Below are experts of layer 2 (counted from 0) of a mixture-of-experts language model. Rows are named router (the router's row for the expert), up (a neuron's input weights, with its number) and show model dimensions 48-95. Each number is 200 + 40 x the weight over its row's rms, rounded and kept within 0 to 999.
Before each expert's rows: a language model's description of what the expert responds to. This comes from a sample of Wikipedia text that the model never trained on.

# expert 0
It responds to: Second pieces of proper names after a capital initial, mainly places and people, such as O-ber, G-av-en, B-rist-ol, L-ong.
router,222,182,281,161,316,227,171,181,216,190,168,166,122,193,179,234,205,167,238,198,118,214,196,138,206,189,181,188,151,162,224,174,195,189,179,153,191,127,242,186,172,173,172,222,184,258,251,196
up4,190,140,172,203,249,195,137,211,196,270,240,260,198,223,188,259,234,184,231,158,205,223,156,251,124,169,218,175,125,148,168,132,102,218,188,141,213,117,188,240,196,246,136,235,234,232,231,202
up5,208,222,191,261,261,237,179,204,220,170,177,169,140,195,216,231,190,198,181,153,230,232,179,118,211,222,146,88,159,182,176,225,263,179,216,216,220,185,153,208,166,126,204,201,183,164,269,250
up6,234,173,187,141,239,253,132,181,247,189,256,164,136,221,228,172,154,145,274,183,170,134,244,202,249,227,166,243,258,240,223,241,194,136,261,193,145,140,189,235,212,171,194,213,252,213,166,144
up7,182,139,215,246,238,224,181,177,238,234,191,260,222,172,163,243,247,177,196,190,172,225,190,133,226,180,160,191,62,201,212,147,274,280,216,161,203,243,227,173,176,200,122,220,207,196,186,216
up8,212,173,198,159,198,168,174,217,205,212,161,247,172,228,142,194,194,155,156,172,179,175,213,175,192,225,205,234,131,172,248,227,217,233,157,197,264,158,172,168,207,161,184,262,154,166,117,143
up9,227,98,164,208,184,177,220,193,161,170,175,160,229,262,166,212,144,137,182,205,192,111,171,123,133,148,258,202,190,107,258,203,247,223,171,169,228,211,190,126,229,237,197,179,223,243,147,188
up10,209,212,171,148,195,206,198,247,212,169,218,224,122,185,209,233,195,224,181,243,236,197,183,159,192,258,133,175,233,176,219,140,247,212,164,222,167,260,181,209,178,198,254,229,157,224,239,243
up11,203,255,236,209,219,202,222,141,194,182,179,255,132,180,90,224,220,214,182,166,172,202,174,261,162,217,273,158,244,153,162,192,167,226,214,236,234,215,189,232,219,246,217,268,185,195,118,201
up12,225,252,202,214,274,229,177,188,228,120,226,152,208,221,110,172,248,174,282,213,164,171,238,133,205,177,238,145,290,222,179,190,195,205,258,248,195,183,212,279,233,153,212,194,235,136,178,218
up13,158,171,199,158,239,195,243,157,259,172,181,199,122,232,218,245,286,158,211,191,148,275,195,142,171,212,195,220,278,274,179,227,210,131,267,178,219,169,189,275,178,173,237,252,172,263,175,168
up14,229,246,230,162,293,198,272,209,143,183,205,147,205,232,182,274,232,175,148,173,142,223,233,171,244,170,163,244,214,161,240,215,166,183,184,273,253,222,246,257,193,156,251,262,188,276,195,149
up15,226,219,164,210,202,213,155,192,200,198,212,226,214,254,185,190,234,242,124,237,217,183,168,181,207,194,177,201,143,131,225,214,225,221,211,194,114,182,203,183,199,256,173,236,183,203,166,247
up16,202,165,175,204,228,164,192,314,229,249,144,256,307,252,207,211,239,225,165,255,227,190,109,152,207,237,193,211,170,204,153,240,202,195,178,181,168,232,113,196,204,245,103,168,231,241,160,230
up17,244,188,200,148,195,242,122,175,216,199,109,200,177,278,186,259,263,238,164,179,200,207,101,143,196,70,185,185,178,164,232,183,135,213,178,176,180,184,179,162,163,198,203,174,216,243,279,198
up18,195,220,220,263,198,106,182,236,140,223,235,229,162,254,217,222,137,195,195,152,252,203,221,200,265,146,241,237,284,197,155,168,204,210,194,195,181,229,147,178,157,203,223,198,205,219,193,223
up19,296,248,194,210,182,230,157,244,281,133,212,192,158,198,209,285,241,188,249,232,197,161,231,186,190,270,192,181,135,238,195,155,215,121,189,181,208,253,202,132,172,222,216,178,138,230,238,155
up20,237,221,244,199,178,194,228,215,257,133,228,179,134,107,172,212,149,192,250,144,177,238,229,206,189,222,191,127,195,220,240,193,240,183,246,185,222,204,124,115,161,234,191,179,196,219,187,206
up21,240,191,209,190,206,239,171,195,180,157,227,204,127,170,192,220,194,173,165,194,228,156,287,198,191,211,128,186,177,205,289,178,176,210,230,280,177,204,201,162,188,177,271,142,238,210,214,192
up22,227,185,204,185,210,217,213,228,234,210,257,237,175,183,201,210,180,242,167,178,238,175,219,218,236,289,163,220,178,175,191,116,239,270,205,125,193,166,206,248,173,223,109,208,241,159,196,168
up23,160,215,217,227,187,208,168,210,214,170,248,127,161,135,210,162,259,119,246,110,203,166,171,207,213,247,167,219,181,178,195,212,182,127,171,207,223,171,212,138,250,266,195,151,234,203,201,197
up24,161,147,177,235,237,181,235,259,156,221,171,192,184,218,161,158,229,180,244,253,227,214,160,276,211,170,157,130,153,173,134,177,167,111,226,160,189,188,251,182,174,242,158,185,234,155,189,219
up25,182,165,193,239,161,242,217,166,174,232,213,231,177,205,159,229,185,176,153,257,192,226,185,186,165,199,185,177,220,203,153,201,249,190,175,64,183,202,216,218,155,166,191,283,239,233,247,175
up26,188,184,219,160,230,159,169,186,150,130,222,247,166,194,159,213,256,177,223,209,134,233,226,190,174,260,85,112,158,150,189,218,213,213,305,159,214,229,190,206,187,220,257,155,225,254,285,226
up27,250,208,245,269,246,179,168,213,127,228,226,214,192,180,191,222,150,176,180,221,154,243,224,269,130,230,189,171,153,259,117,208,245,204,194,266,178,148,225,243,121,203,195,221,179,223,178,229
up28,186,196,243,221,174,211,208,246,195,238,159,208,203,219,156,222,207,172,138,235,121,198,230,225,185,164,98,201,229,194,262,212,199,145,248,164,219,203,169,190,168,284,139,179,246,232,175,188
up29,287,216,144,215,178,210,202,179,188,201,211,210,123,138,239,129,183,192,205,224,96,188,189,241,192,200,153,244,110,191,196,221,257,192,194,198,195,179,274,207,264,201,210,208,251,169,192,162
up30,223,167,197,119,145,189,119,164,209,178,191,230,168,205,264,244,195,197,121,232,149,119,258,186,202,217,186,195,178,210,239,264,212,200,188,189,157,231,202,195,192,265,222,152,186,243,218,161
up31,234,177,244,192,223,201,189,156,245,229,138,195,193,155,228,333,255,186,202,194,211,186,220,316,167,183,233,158,224,200,131,159,212,233,166,164,202,110,179,219,171,222,178,177,179,254,210,210
up32,232,142,135,213,241,249,198,251,154,192,133,195,224,179,272,231,231,210,171,158,221,184,185,212,143,116,202,162,153,215,142,225,228,195,253,147,209,181,175,242,226,147,166,209,224,159,165,218
up33,198,208,141,202,194,184,182,152,197,178,176,242,185,241,118,159,256,255,161,236,175,225,201,205,196,190,158,154,217,152,209,236,154,213,243,194,183,229,271,162,191,182,160,126,193,155,112,220
up34,256,146,211,141,211,265,156,216,221,174,199,205,149,127,196,233,142,144,181,176,197,128,283,196,195,206,188,220,181,149,227,232,173,242,164,176,238,227,272,108,202,234,157,175,158,228,246,200
up35,282,187,124,194,241,186,239,181,193,197,201,186,212,268,213,185,125,172,190,199,187,166,194,118,197,252,164,181,225,174,271,152,247,204,167,127,184,174,177,164,198,183,142,252,161,267,245,187
up36,242,206,215,196,189,257,202,166,182,180,136,187,152,186,218,260,225,162,208,163,162,199,231,170,222,196,219,168,235,163,197,201,184,233,206,160,121,233,184,204,203,201,223,67,252,214,153,196
up37,204,143,186,148,258,268,124,206,202,136,234,172,232,210,177,173,210,160,231,129,179,150,136,211,154,203,161,206,221,130,237,207,222,203,244,225,215,203,169,213,200,205,234,139,206,258,238,131
up38,178,115,264,192,209,178,185,217,235,212,224,241,178,211,282,244,204,140,222,179,213,241,226,160,154,204,204,175,207,284,253,305,216,209,154,147,211,187,186,134,201,237,164,295,248,225,195,240
up39,162,196,180,189,201,234,179,176,107,141,175,200,190,230,176,156,184,201,146,179,211,214,152,147,157,193,138,189,253,197,219,200,265,232,151,102,206,225,116,166,145,203,239,149,210,226,225,247
up40,275,130,113,217,272,215,235,192,215,175,199,172,221,234,184,226,191,190,247,187,199,224,223,239,222,182,224,188,193,212,147,197,163,191,251,214,137,233,233,230,177,244,238,237,215,247,211,213
up41,265,227,191,233,218,263,171,265,129,195,200,213,233,162,125,153,125,214,262,164,169,221,242,142,164,161,207,175,201,182,128,143,131,199,161,130,221,150,169,214,256,167,260,162,231,255,235,157
up42,168,154,152,244,205,197,160,163,204,273,209,215,135,141,259,250,189,205,180,142,198,245,237,235,189,190,224,158,228,165,122,125,179,228,237,277,215,164,228,169,211,249,228,168,216,156,149,233
up43,165,210,267,226,186,127,158,205,221,203,233,241,231,227,273,172,206,204,196,196,208,174,182,154,170,231,214,259,233,267,198,222,239,175,188,145,171,123,189,198,239,244,226,238,172,264,166,225
up44,239,187,181,199,245,202,232,112,258,261,141,195,100,146,188,267,140,207,195,179,178,223,216,134,176,240,197,189,233,195,203,190,247,176,248,217,144,163,203,193,227,233,122,243,216,239,138,196
up45,231,234,266,228,154,155,181,173,253,253,254,196,262,153,150,200,223,171,187,188,195,168,193,223,184,175,191,164,213,280,179,214,206,143,201,211,217,245,83,166,134,165,266,219,238,220,116,197
up46,192,229,187,275,182,160,236,197,273,241,131,222,155,290,131,163,186,225,155,141,240,275,165,157,216,246,184,112,157,207,178,138,144,209,233,265,287,128,231,207,147,220,160,150,210,171,197,197
up47,206,171,110,253,244,273,262,134,236,198,207,179,113,247,270,216,208,257,149,206,227,180,176,224,204,229,172,249,128,225,260,164,196,193,152,190,205,266,205,188,174,188,223,250,255,219,189,281
up48,238,224,213,167,235,161,215,181,264,172,149,202,206,311,273,186,237,176,200,265,240,200,181,164,130,183,186,132,271,201,185,139,221,188,191,180,227,189,195,235,221,154,193,115,260,290,236,189
up49,157,229,179,255,226,246,219,172,184,198,191,182,144,171,191,216,185,187,165,168,169,260,130,258,110,182,149,158,126,266,228,195,181,170,255,213,207,183,128,198,159,220,189,174,164,199,247,225
up50,266,188,176,190,216,306,155,145,194,164,250,156,208,166,161,181,207,224,235,188,151,119,233,167,174,141,163,221,204,188,235,240,192,118,240,207,230,203,231,222,271,195,139,206,270,158,133,243
up51,258,165,117,129,217,247,226,180,209,180,229,161,235,193,236,247,265,163,219,205,136,181,165,247,251,185,171,206,265,209,263,187,220,212,223,253,243,217,189,195,190,228,162,155,262,171,195,313
up52,222,184,275,199,300,206,162,201,226,159,216,185,184,116,270,260,220,207,188,155,157,199,208,177,242,258,194,241,263,185,225,275,184,226,180,205,182,159,147,246,204,156,213,202,240,237,229,244
up53,235,184,147,154,118,214,181,254,202,205,190,194,174,157,196,287,174,206,219,198,230,190,244,117,178,257,229,193,210,172,210,134,226,172,189,152,217,180,221,245,220,145,208,177,220,235,274,96
up54,239,230,210,152,196,205,291,199,218,245,158,173,160,203,189,289,293,239,216,220,182,210,203,233,183,154,287,202,222,165,207,153,231,225,193,141,222,175,187,247,184,201,242,212,203,215,193,189
up55,239,257,145,256,207,181,231,230,182,181,231,235,125,126,134,145,183,263,256,232,203,281,145,181,185,184,176,183,139,233,199,200,187,241,207,173,263,152,232,196,187,217,125,198,219,170,126,143
up56,234,172,178,141,249,210,229,256,219,243,227,226,128,187,181,257,207,180,226,177,169,113,195,202,207,237,128,179,258,241,224,224,143,158,150,230,244,207,234,197,191,174,193,219,203,247,188,133
up57,189,222,228,182,171,228,298,223,145,207,178,223,201,102,211,148,236,209,226,207,202,163,184,256,194,105,223,148,228,257,241,248,248,245,256,218,231,155,151,244,182,235,204,253,238,185,168,197
up58,208,164,251,281,221,148,145,189,177,238,163,212,181,174,208,186,156,268,187,214,246,190,187,178,211,101,252,227,186,198,221,175,205,153,193,162,220,191,194,217,195,229,184,211,227,187,187,264
up59,269,139,203,137,156,330,158,226,113,260,265,184,193,241,173,216,199,152,174,220,147,169,187,158,274,232,198,235,167,178,260,124,243,184,203,252,211,239,197,172,245,260,165,254,259,201,178,166
up60,281,285,198,135,216,176,163,203,247,157,216,205,192,183,157,208,275,247,157,186,178,249,222,230,173,213,129,121,191,232,266,243,189,251,160,257,225,220,272,151,274,181,212,213,165,177,262,237
up61,283,189,241,163,239,259,146,110,242,181,171,161,143,153,231,163,174,182,191,227,171,259,138,151,172,191,145,210,117,240,175,141,172,260,179,225,162,149,190,200,164,281,189,221,238,190,173,298
up62,275,208,202,250,269,194,253,249,230,216,153,263,114,225,204,193,221,148,199,187,136,251,229,233,158,215,146,195,154,197,193,183,202,173,209,135,216,165,128,277,206,154,268,248,177,193,240,224
up63,165,195,262,169,222,193,211,212,125,170,101,228,156,188,197,215,244,224,177,196,127,230,165,254,129,235,203,243,216,208,196,165,204,155,220,238,217,166,172,217,197,264,264,143,243,291,192,188
up64,174,240,266,268,263,197,155,162,243,187,232,184,174,171,165,182,222,218,274,216,191,206,206,233,205,214,177,216,190,180,168,202,193,178,189,181,166,176,152,134,171,185,198,146,206,284,293,246
up65,170,130,226,282,182,218,230,158,159,161,202,155,221,173,225,230,238,213,226,161,200,171,185,197,234,114,136,135,211,199,226,248,196,144,213,192,210,180,189,190,162,202,92,186,203,182,162,246
up66,227,260,170,222,212,208,155,258,217,160,250,250,221,267,161,213,191,139,190,209,166,182,198,187,158,232,185,242,198,220,239,224,211,185,177,176,232,201,173,165,207,140,164,249,161,271,197,163
up67,201,172,289,197,254,173,229,161,269,212,136,223,123,144,179,218,219,126,226,276,223,184,221,171,157,171,158,222,141,230,187,132,221,230,206,169,167,171,182,220,151,295,192,211,209,215,265,275
up68,266,126,181,221,224,183,198,218,205,231,232,234,150,271,173,247,195,213,148,250,214,204,183,168,275,100,129,135,200,181,204,241,152,218,143,172,239,162,245,224,136,240,164,269,165,242,207,214
up69,203,170,246,163,190,212,193,198,222,163,223,221,245,243,173,216,224,154,262,273,174,168,197,141,187,193,233,182,259,281,227,245,232,196,189,172,220,170,169,224,174,222,162,211,242,174,128,188
up70,227,115,190,142,243,223,273,191,248,192,259,213,212,233,188,102,207,191,198,191,153,237,243,79,212,149,184,225,247,172,177,248,188,151,175,157,172,218,197,184,145,178,240,198,233,168,234,160
up71,184,141,173,184,245,196,156,235,262,171,231,228,200,214,242,160,243,153,212,212,218,164,193,177,229,199,113,178,238,135,206,115,211,249,204,197,107,219,188,187,151,210,223,181,227,236,177,182
up72,240,221,181,224,173,255,170,176,208,187,91,181,203,193,176,251,195,270,206,226,296,224,203,111,216,174,198,137,177,198,260,189,224,203,192,156,281,221,211,209,171,185,142,197,229,202,179,282
up73,154,244,196,123,197,206,144,147,142,162,218,162,196,206,197,188,129,216,149,195,263,194,178,181,186,219,194,212,196,156,190,209,180,181,158,210,192,228,234,161,149,135,197,250,215,201,250,177
up74,193,245,165,236,243,221,237,153,193,259,233,261,146,239,197,201,255,237,206,256,195,202,254,191,139,201,230,215,216,186,174,134,211,149,254,177,214,286,207,163,155,201,133,261,175,130,130,223
up75,235,171,254,250,225,205,223,139,147,138,122,263,142,222,231,223,236,226,176,123,110,166,252,267,194,170,207,161,247,193,163,231,192,139,199,230,195,216,137,235,179,208,234,203,218,176,200,177
up76,218,101,262,132,208,210,247,168,270,207,258,179,171,174,150,204,315,128,224,236,191,229,263,262,229,199,222,199,193,178,236,200,178,221,219,155,266,161,147,221,203,205,216,214,185,221,267,197
up77,216,148,191,170,189,151,216,209,278,146,213,234,197,198,253,210,253,158,184,193,239,244,191,197,184,230,208,146,287,223,196,170,282,213,185,217,139,224,235,253,202,176,205,181,264,284,251,156
up78,234,113,193,189,262,142,191,183,238,206,228,246,150,154,165,174,247,153,155,157,227,131,218,156,135,252,237,213,230,162,246,211,212,219,226,176,180,143,203,217,181,203,191,180,178,268,255,174
up79,239,199,209,210,244,208,244,252,265,176,230,228,227,200,144,195,200,191,231,242,159,133,271,195,161,196,248,132,231,179,184,177,234,164,304,199,248,229,183,224,200,124,163,219,254,213,256,236
up80,228,181,148,199,185,195,244,230,211,281,276,185,207,164,137,266,154,194,222,299,205,246,195,144,163,189,206,203,113,250,171,212,161,130,180,140,207,219,246,207,203,219,151,231,199,226,189,200
up81,242,147,171,205,248,207,167,154,225,173,232,110,219,194,170,145,194,126,176,147,142,216,130,177,161,177,271,202,216,206,182,180,256,252,221,189,195,147,243,251,188,218,197,201,240,274,210,197
up82,230,227,183,191,205,236,130,214,177,152,231,203,267,192,190,174,164,150,195,188,165,197,226,193,186,192,223,112,196,224,185,246,163,165,182,208,174,229,172,222,212,245,243,238,201,196,152,213
up83,234,212,172,185,210,260,189,134,159,244,208,157,184,181,236,207,208,156,156,88,150,237,202,252,218,174,205,213,154,197,196,236,199,275,252,172,181,141,194,265,152,213,157,288,202,282,168,205
up84,260,150,256,146,157,173,225,218,227,197,252,154,135,160,208,190,131,113,177,278,193,174,183,198,221,244,152,162,151,187,203,116,238,258,183,225,231,181,233,156,181,180,141,260,211,178,189,176
up85,236,238,211,166,202,149,219,228,234,168,219,176,179,237,170,184,128,230,219,175,201,313,96,203,204,134,121,158,260,212,226,199,160,192,205,234,226,206,147,273,209,168,204,268,197,174,263,186
up86,229,113,241,235,140,184,175,243,206,233,206,184,180,180,259,242,122,195,225,213,135,145,232,220,233,153,197,271,204,164,150,173,229,253,205,154,136,188,210,240,257,242,155,160,219,179,175,177
up87,164,197,184,231,211,166,114,145,194,140,221,218,141,175,218,138,137,212,268,193,177,178,300,209,265,241,174,192,174,250,162,171,150,189,192,240,198,148,208,227,166,240,200,160,206,219,204,247
up88,125,227,176,172,263,155,210,153,244,137,256,213,147,199,196,190,138,128,231,126,284,225,209,154,108,263,152,229,240,214,161,251,201,233,138,229,197,212,161,149,155,243,233,202,169,242,219,246
up89,227,175,206,256,140,189,251,147,260,211,227,231,203,203,169,237,201,188,202,198,185,194,182,215,168,171,189,190,169,214,300,248,253,249,157,201,145,241,174,191,238,212,198,240,201,269,233,176
up90,186,157,259,232,223,157,271,193,176,159,194,212,182,230,142,236,210,180,232,163,147,174,187,220,218,232,238,218,190,201,160,187,255,170,213,165,221,132,187,214,186,246,226,161,150,261,184,227
up91,185,240,163,152,321,237,171,180,204,200,236,217,240,174,219,196,203,144,131,143,189,202,230,180,196,211,170,212,250,67,226,225,177,257,182,220,197,242,150,241,233,197,255,171,211,293,149,198
up92,238,167,211,160,203,283,181,217,250,126,206,207,180,177,182,186,204,275,289,188,249,202,262,225,283,284,153,189,186,237,245,178,236,227,229,205,234,207,153,204,200,155,241,182,250,228,201,173
up93,239,209,214,275,195,239,149,282,173,180,207,221,134,156,185,182,226,192,207,185,131,176,214,208,222,182,208,155,243,93,212,160,225,116,210,173,220,132,224,124,172,261,213,127,203,169,252,217
up94,224,207,222,193,206,201,157,205,220,198,195,157,125,181,275,134,143,227,151,113,178,267,207,223,207,195,182,200,241,134,132,48,179,166,243,199,245,196,195,168,207,239,241,130,198,186,152,196
up95,138,145,213,187,220,101,202,178,202,129,168,209,253,199,213,166,185,203,211,202,213,223,206,200,218,164,222,175,164,195,141,152,223,157,247,240,192,104,175,162,201,223,171,149,205,164,207,188
up96,161,228,211,162,185,213,170,202,174,193,188,186,135,168,196,184,234,247,269,207,236,144,217,235,213,198,124,157,131,214,201,219,190,181,252,83,249,133,261,193,188,207,178,185,278,207,301,201
up97,169,237,175,172,238,151,226,222,204,186,180,197,180,176,152,210,209,147,170,235,121,223,239,147,168,192,196,171,215,134,188,220,230,258,262,208,187,186,266,153,204,178,154,213,222,162,88,165
up98,175,180,108,213,225,245,205,211,248,209,289,233,216,230,188,184,223,98,176,189,152,248,240,192,256,247,191,218,116,197,201,222,210,166,161,158,173,138,145,188,231,221,196,302,226,199,229,165
up99,236,202,286,206,223,173,216,186,169,208,184,185,135,166,200,199,226,168,153,217,196,217,227,175,161,200,256,193,240,198,158,139,201,179,192,239,301,258,219,168,199,252,144,179,192,201,167,262
up100,299,211,255,130,223,222,176,174,221,184,157,214,192,172,143,249,204,189,244,204,188,190,240,237,254,116,207,130,169,257,214,230,248,152,209,247,185,140,177,97,145,195,241,247,159,247,240,231
up101,267,207,203,206,164,170,146,202,161,138,216,234,112,196,138,199,240,202,214,154,187,254,217,194,150,123,180,209,216,142,157,177,234,205,192,208,255,246,264,105,215,182,174,163,261,186,238,232
up102,217,196,112,178,217,256,291,169,184,120,218,218,220,217,112,204,249,187,205,176,100,209,178,117,195,135,164,203,200,181,187,187,296,227,236,170,224,181,203,206,221,170,166,278,239,193,225,249
up103,238,202,207,154,255,253,223,210,152,150,230,174,245,267,227,185,144,197,114,231,182,228,148,168,219,227,132,313,129,220,200,194,180,193,159,252,183,133,211,171,210,226,207,235,201,226,151,144
up104,144,197,213,210,222,123,270,175,224,163,191,254,241,236,177,165,273,146,199,134,246,204,172,119,182,287,186,188,284,143,105,261,172,211,219,175,138,185,146,194,130,188,187,172,182,200,200,215
up105,188,274,182,273,174,128,218,250,211,210,211,205,169,195,156,99,253,261,169,201,167,204,258,175,230,232,210,219,172,172,150,185,198,175,270,86,181,138,174,280,205,264,191,171,213,228,187,173
up106,232,179,220,172,202,207,103,241,194,173,212,180,173,240,152,207,226,134,233,201,191,249,126,167,206,153,180,178,147,201,185,166,156,222,246,230,223,186,209,257,129,200,169,85,165,197,234,167
up107,246,142,175,157,254,224,160,186,211,190,174,196,220,248,149,286,181,164,152,175,143,200,137,267,242,199,80,185,230,166,285,231,219,122,161,272,230,174,221,177,212,225,129,238,202,201,199,250
up108,205,206,200,209,208,120,240,219,169,220,199,176,170,173,148,252,249,118,176,216,221,243,180,110,230,139,172,232,196,201,236,241,168,155,105,218,253,204,203,185,196,177,147,236,196,253,187,117
up109,228,179,193,192,199,220,202,177,206,218,261,201,157,235,159,138,200,269,226,266,233,291,190,150,133,164,179,180,140,185,157,169,212,190,197,170,211,174,194,160,219,208,238,169,262,169,192,289
up110,271,166,166,175,203,159,166,220,181,199,264,170,169,209,217,202,267,144,197,205,140,267,178,229,215,189,181,190,194,155,239,192,219,269,197,196,199,205,190,255,273,241,243,247,224,223,322,175
up111,263,148,127,176,249,210,185,142,225,264,185,184,169,234,206,244,165,269,139,220,261,232,140,76,170,227,211,179,218,196,282,179,149,233,236,252,272,196,219,168,234,201,177,228,247,156,236,251
up112,292,218,234,168,253,167,211,188,191,277,186,184,171,168,255,184,174,221,206,137,110,183,191,213,221,115,203,185,228,209,221,190,177,241,190,172,222,166,135,228,236,214,227,216,237,199,233,203
up113,213,170,242,226,274,191,195,172,194,134,267,178,181,185,144,193,265,159,218,187,265,223,215,238,158,141,196,235,195,163,230,252,128,232,237,172,194,153,145,212,168,149,182,173,218,193,159,213
up114,260,280,213,86,241,232,157,182,201,151,183,157,222,215,257,156,220,162,226,255,141,149,121,132,249,253,284,164,198,198,216,163,263,220,226,225,164,172,229,207,231,239,171,107,244,257,202,168
up115,256,149,197,278,141,160,205,196,135,200,260,200,178,148,128,235,131,189,176,197,188,210,206,241,245,266,196,188,123,196,173,128,232,210,225,198,184,166,183,208,173,171,147,275,207,174,273,157
up116,205,149,217,174,254,276,166,129,221,197,230,188,143,206,177,222,277,196,238,155,105,196,217,291,212,152,138,158,127,175,157,159,254,199,218,190,199,249,240,218,204,205,149,251,292,154,169,187
up117,130,205,267,267,160,217,243,206,151,212,258,155,139,201,181,224,274,185,185,145,196,173,224,214,186,163,173,159,190,261,180,172,228,205,113,172,178,209,201,260,211,199,125,191,191,214,201,179
up118,167,186,190,298,210,147,210,222,256,241,209,200,226,255,192,157,212,185,153,160,177,243,240,223,214,267,137,189,185,197,195,131,186,245,290,170,263,158,176,163,213,191,102,215,211,163,120,233
up119,277,91,147,222,142,180,97,225,171,152,186,215,233,189,156,207,248,182,173,138,137,126,238,206,285,210,210,194,222,202,216,209,174,173,228,203,167,202,128,190,214,181,260,255,176,140,196,155
up120,202,210,148,244,160,168,242,272,144,293,212,219,185,200,234,202,177,165,180,136,161,213,214,222,251,211,243,210,278,195,184,179,205,164,124,197,229,144,170,265,180,148,203,241,134,207,134,171
up121,187,152,194,164,219,173,181,153,248,240,172,217,229,220,231,236,263,187,222,201,228,137,190,183,215,240,226,223,167,224,230,223,143,271,267,208,185,178,136,152,207,238,189,220,262,185,183,195
up122,237,170,205,248,261,302,226,165,164,226,179,208,183,193,226,198,225,177,203,213,186,223,203,151,206,201,280,214,188,150,208,206,169,162,156,153,276,138,179,183,158,233,177,159,238,227,106,214
up123,210,141,177,207,197,241,252,171,161,164,154,217,198,221,200,204,249,183,165,88,185,145,218,169,178,196,222,232,226,171,218,143,238,234,255,195,236,198,140,116,247,148,209,228,141,219,278,199
up124,253,174,288,210,168,169,125,219,194,202,226,212,159,159,200,183,81,309,168,99,173,259,170,155,251,136,103,165,156,195,234,204,126,200,237,128,206,124,188,156,215,235,215,224,192,232,181,235
up125,211,168,173,174,189,212,146,188,256,204,241,183,142,186,187,143,259,176,267,174,179,138,153,193,249,222,185,261,166,253,218,225,235,188,218,153,198,138,231,141,193,246,147,208,188,147,285,151
up126,147,206,208,166,148,194,173,166,215,193,189,203,213,195,212,216,97,227,191,243,285,183,162,161,220,153,187,169,184,113,175,189,294,270,160,180,186,217,187,181,196,168,223,152,207,166,221,150
up127,228,209,281,115,211,133,216,132,194,219,189,161,275,278,205,224,173,139,215,276,116,186,192,199,189,265,236,245,215,143,169,165,208,175,181,145,219,219,200,239,197,201,221,209,187,207,144,207
up128,185,167,258,164,228,145,206,207,210,197,250,242,246,168,194,239,235,104,307,158,251,112,256,191,147,187,174,191,211,148,180,238,162,104,149,208,192,196,141,243,201,236,237,156,142,220,166,150
up129,167,140,157,203,214,165,226,222,204,181,234,246,171,257,163,186,203,267,152,237,224,207,185,229,225,188,278,224,183,145,177,179,166,181,195,165,231,141,170,265,247,200,160,199,269,211,212,174
up130,206,160,262,228,188,174,212,164,313,240,223,168,188,149,201,240,172,207,245,162,264,162,114,206,148,223,185,138,208,218,163,184,260,144,202,233,194,149,184,178,184,184,133,204,172,210,230,203
up131,224,202,190,249,178,180,206,175,196,193,209,189,210,173,200,155,145,194,199,224,104,210,166,174,194,128,228,186,237,177,160,216,187,197,109,178,154,162,106,272,137,211,230,176,177,306,261,94
up132,222,190,189,182,143,216,158,214,214,195,175,184,198,152,202,160,241,281,214,181,208,245,208,161,235,129,158,206,212,97,163,227,170,208,250,214,230,144,168,159,130,260,234,199,222,216,209,204
up133,202,128,154,185,273,209,183,208,213,296,240,199,169,235,217,265,224,166,141,235,229,196,237,217,170,198,156,197,204,188,251,128,185,181,154,220,227,177,237,126,196,208,193,138,210,237,174,264
up134,165,238,184,188,205,134,211,253,232,231,116,180,182,144,194,131,199,135,157,182,193,184,182,168,179,150,253,171,233,203,196,169,290,272,278,123,223,196,249,171,219,213,170,199,225,211,162,233
up135,250,148,192,199,182,153,183,285,163,231,201,249,135,137,155,254,171,139,166,195,183,249,163,161,146,117,249,119,164,164,235,151,179,170,184,175,205,203,206,169,228,163,158,206,246,221,189,183
up136,198,175,281,150,263,211,237,184,241,221,182,182,235,209,225,269,263,214,224,140,208,259,234,169,223,196,201,149,252,179,246,241,183,247,121,122,217,189,152,231,225,224,189,215,239,289,138,276
up137,189,146,265,241,137,192,245,207,198,208,156,174,215,204,248,188,171,141,130,210,117,210,172,201,216,191,218,165,160,163,170,191,132,179,193,108,237,188,236,207,159,210,149,266,243,132,225,173
up138,198,106,196,191,234,194,160,240,227,201,143,204,291,136,154,247,252,204,137,224,109,189,255,194,166,193,193,229,181,208,97,250,238,166,215,114,230,277,159,162,246,226,239,174,239,203,180,168
up139,313,161,230,97,231,182,212,251,216,253,176,189,203,265,203,160,269,207,215,229,134,274,186,130,223,168,185,202,204,161,207,159,169,169,232,197,179,227,224,197,203,197,245,305,283,242,262,180
up140,214,194,290,298,157,146,170,246,197,215,227,159,190,204,209,301,152,197,207,95,218,235,156,203,229,118,252,171,311,217,235,244,166,214,189,216,212,209,208,205,205,172,189,186,201,277,152,156
up141,241,101,180,164,238,220,124,185,138,178,205,171,250,187,228,224,212,165,258,142,193,134,189,323,208,236,199,131,163,142,266,175,234,193,239,196,204,97,249,164,270,176,197,234,208,155,168,207
up142,211,274,216,214,294,212,152,190,221,274,197,200,221,169,105,171,220,204,192,166,181,192,193,208,217,172,207,180,218,196,220,237,206,186,194,199,176,201,220,153,194,156,185,201,198,192,102,137
up143,245,223,206,210,242,191,192,219,206,247,217,205,163,149,328,257,228,224,192,175,166,220,154,223,194,244,135,232,138,151,151,203,106,265,164,180,191,159,250,179,155,219,256,265,303,225,199,144
up144,192,196,185,244,199,145,237,162,177,178,211,258,258,161,170,207,230,191,103,173,169,246,189,173,108,193,159,122,209,129,263,129,267,205,153,213,184,231,200,171,232,156,128,176,124,187,193,203
up145,222,164,126,142,199,204,220,233,216,201,222,268,163,218,166,189,192,283,196,134,217,137,99,229,296,209,262,208,228,153,171,155,203,268,98,189,208,221,179,192,209,204,193,227,188,251,231,197